From a checkpoint of a small mixture-of-experts model trained on Wikipedia: 13.4M parameters.
Below are experts of layer 2 (counted from 0) of a mixture-of-experts language model. Rows are named router (the router's row for the expert), gate (a neuron's input weights, with its number), up (a neuron's input weights, with its number) and show model dimensions 48-95. Each number is 128 + 24 x the weight over its row's rms, rounded and kept within 0 to 255. Numbers have three digits each.
Before each expert's rows: "mostly gets" lists some tokens that are sent to it at least half of the time. This comes from a sample of Wikipedia text that the model never trained on.

# expert 106
mostly gets: "Tr", "M", "X", "Ex", "inter", "R"
router:124122107106125092139116120118103170110085143149084099145131090107145128163116121107168151141139096093086103091152109134084119094122183121128150
gate0:135148212143140112122127140079104073136135159129112121119101144126131123134111112088119126155182108117106115120123117140132146128097087160116124
up0:161106147105124089115148143125117133156119181096133135159116104110114145106142132103125106135159139108121160103162120130107099137119165126099094
gate1:152158120141126142113130111144127183079141119105107124121116101114150152097140114105084132152122125118150149114126168102143114156113064087145133
up1:133149094121112136127125116108117099186214136127141135104146122153152153137135148101125179122155107118097131063148133094137131133136108111159129
gate2:120114112134130151113123130141133151132154157149119109149130150139150112133134118155163118112143119162151154095211138134105130122109121089066137
up2:108169145090159097098113143098142149105119118098147134088079132139120130119113107110116129106123161151157101135126127123153123125158154157132161
gate3:133153111110111140156151105092113119155134072103129137108145132100147121102187152140124131125139147142144167152107116103126170128128100090119125
up3:117133186158103135093132158153082162146142158108140111104144109091146118140136126099129156108141157131171166133147157142108061172117103112124149
gate4:164141173151145140131155144114152129101092109119115137131132107117125112152156157112130117095106111143145112101122145144136146147091140097121108
up4:095154136102135071162130136130095108127146142136171109115133132153128115152109117178126125135132098142128143141148141083142086143171125185122127
gate5:136167110135126130139118163119120153125087132107104165151138110128154191130183113138121128128120087085110087103159094139098102108102089158140172
up5:121173102170184128111139125163119168136131129126114167185110112106116138092110157101093145120139098131157103121140143139145129098140116125134128
gate6:128119103126176161078146143113143096153141139072101084166119109095146156149102123130099135116084137125118100115140165130086092143101119127153125
up6:134112133106119126108088153162154110117190146150131118146120125126128099102084108104123158116118122138094165116122159145162137102124143135100141
gate7:160129113149124128162158118123104093126114132110123106086155162133129112147130140112137126118119096103189090120132154182126126111119143179141078
up7:158164140110138154161153147140132118097122122107132155131149165131113129124104122131142145114106154150142135081121161109112139064100143149131123
gate8:149123137129096125097118154134134060099133113129080108156103110153124115169123158123126098161167154162131099149106127151131171155141168126123111
up8:147114131116108117160123124101125155139151176100148059092108159109129116130166115131126178119121133125102135117114134102138129112130094140141095
gate9:120128147135163111066131110155181158125139164117144152151112099122115153162149153121096129153093150080124133112168120131159124058145166146085115
up9:139108067091137144112132107151060164135120163133116122151108145144155144138146104118118123166128111120141129147114133167106106102119152111145167
gate10:151156128165121116102121128092126134123105156134080150173158133114131109161133131090102090127159114092120176123135124126147127137080143124130142
up10:114150113133112134170159087119132108133066166184124168131132108134131111155154107113105144127116143111063141147092092140157122156071159094112130
gate11:123148161127156111084138101089088108105139158098124149141142121106124126113160135123142115163148130185104134101178153122110141144067154138162161
up11:111132108180140108100138110124149123110094123112098131113116067081117157087142163122120133119138203118092144154128101164127143150114107131116126
gate12:127097133128106103123134166133133126115093094118109101137145128095162161173135115117192142162144086118146158114076144086137136108169187148104125
up12:119130138140100097113115154138123100108130175107175109140131147188123115121163146129115113136121124141143130182113170137144121144103105116146189
gate13:110143117155125161129147124107113121102107131142140074139149156126140130146157114191136142121129102101142140125136110094128145149133120147103080
up13:108118140138117130114096133091138157074160167145139105152121109145107133123166115151124103103110134115144150121154143108155152107139162115094181
gate14:108092144152114126116089122097127153111112136097161128150118101098129112121099136119154115121142082099114119147080113104145088125127146105153162
up14:136104148118100089102107166090097159129088088100109073125147161126095146116129126101122125135117102086171111129149133093147113137101143112177144
gate15:137161115120117081097107130129146106105122122109141130129118081122100135129157185153089134163158114124083100148137086165144117123101123131151101
up15:135153149110130135117120121099114144124079154125140147144128145149106117132166115127090130184131128139121116121104108150191084118089088116134109
gate16:091135129169138089102153137107105119112097097132100123101142132117098129134176120116141166139120142151143156084137155144167095102092124109118154
up16:131094103117071148130130130150164121153112070185157157142133139134107126087093136120121100126114136144137091127112130130161146115136102128117096
gate17:124122117152122121182158107139125080058163129112135129169119118171110149089115160073137059132157125167142119129127167102109091079132129140154154
up17:109120136126095076143148134158141135129097121139110097126158159164096096152114176137129154131132136160140112142096121143141168154137147114099110
gate18:122123167104108160129157087167157146109102125124123131140153160112120162118116183146179103112151129106119158125114163152116142118115142126143126
up18:164109105147129130100184147128103132135146147072139145159169125144158157147106147141122088146089137162086153142110167127144137172090097139158149
gate19:112148103163106132128129118158115110118123144159089136143117077117119123117170110096143132125101136115134126149152090147104095149120139136152152
up19:139115136102111166086176140150127103116127148103144108081127154076154130128116106154108124112168138139165160128087150118137132107163128122170118
gate20:154128130130101164107159128083133111138138143134103115120128147124123188164133105082127151128118117129101101124152109136113151155129093114104101
up20:132148148144159111108131153092132110142122078142196125156107137114107149144142142149151125143113124118119091145126102163143092089109093165146141
gate21:127141155129134061134153160110119074091150097114087126097145142069142126161099104138140117071103122115134121156161113109121122134127120109133107
up21:120137098144172183120115141139114171095132151136162127172144112156157137148171169133134170181142142154135103116116106144102123111121152145096122
gate22:152121042131133097125138117134120166126166147131134175112109125137106134116113166151170108102106133160082170117147109151141141116122154118105125
up22:143104103113087095141137157121133107117094120136134116127130099121147177141129134100107100115134106092084137139113165151095159086084101151118171
gate23:111143116141095119147112142124127149146145094142135083112154115122115140128131142112103120107148071139119091137131132184133119146112095128135129
up23:135094158116082084128140095140145078119127116132166148171149132095149100082142132124134121124125093150127115154104112102106114119116148072142129
gate24:127173145119125147143121137100137097133142114144126147123115185108130091150170133160146089072085112091117112132097091124104147139108117100148120
up24:086132112180107164120160131130128174129153123154138076107139157125121141096111124131091146107174151143129121153159104156131146105184135158123156
gate25:123162088124109085140180110091099130113086122148134128153137121145129148178127122107138123137090132124102144152107153152130103094108179148108097
up25:200072119102127117116102142152138123156164154132140101121172117104143165098161089132098161126115123152113080131135135119127128126139103147142161
gate26:116115120147129121131109133096142129147143142093104168137087106134101120140137119148088141149134120117121084124138115171078126165150162133141145
up26:137144144118135156132133155150085119123135120125149142149188124082154113126116113117121160115159113115158169165166147074149135104130098126151116
gate27:145130112145092100154140136097118107146130132124165104154121135093159140136170116103151158113167095158109098131114138146150131083130110103103119
up27:118138134135149125137168137131136087159146138118133070153145150121165122151143120132128117142162067170087101160062125166132113127133109144136106
gate28:135186126094104116147124119137137163126081114105101155168134100147169120077177151116110119133127131141098049143142132097119114114131134143116145
up28:139144110167120129123121177146129198101119100146155162127173127143147134132108132108124138104138116139116136098103126101130138116084137102143123
gate29:119132139160129140150167120129112128124148145131092142145130161073175128136119095107125152124089099123158117106189152108125144185095159145104121
up29:117132125096137129089098172131119121125116124102137103130164180182110075132168161091138132118114100133135143089119105122126142120090132099157130
gate30:131139166128114119152136129099122094137100176086169138141144125138067073141118120144137101147126090099145141094183127159107108113132161151128137
up30:131176127155114144075131159133176146111130115148056164114138142144120147117139161137114136121133130114108142102081119146113186170127123121164123
gate31:127114091137113133125109140148142136095116150160131095116098088080139168150174114116110145114084141104169128102117144089113133095148165191152098
up31:113104133088127120159153165122106117085100113125114097135110131135144120126134134130129129166106138120125128118136141139120146112100116106130153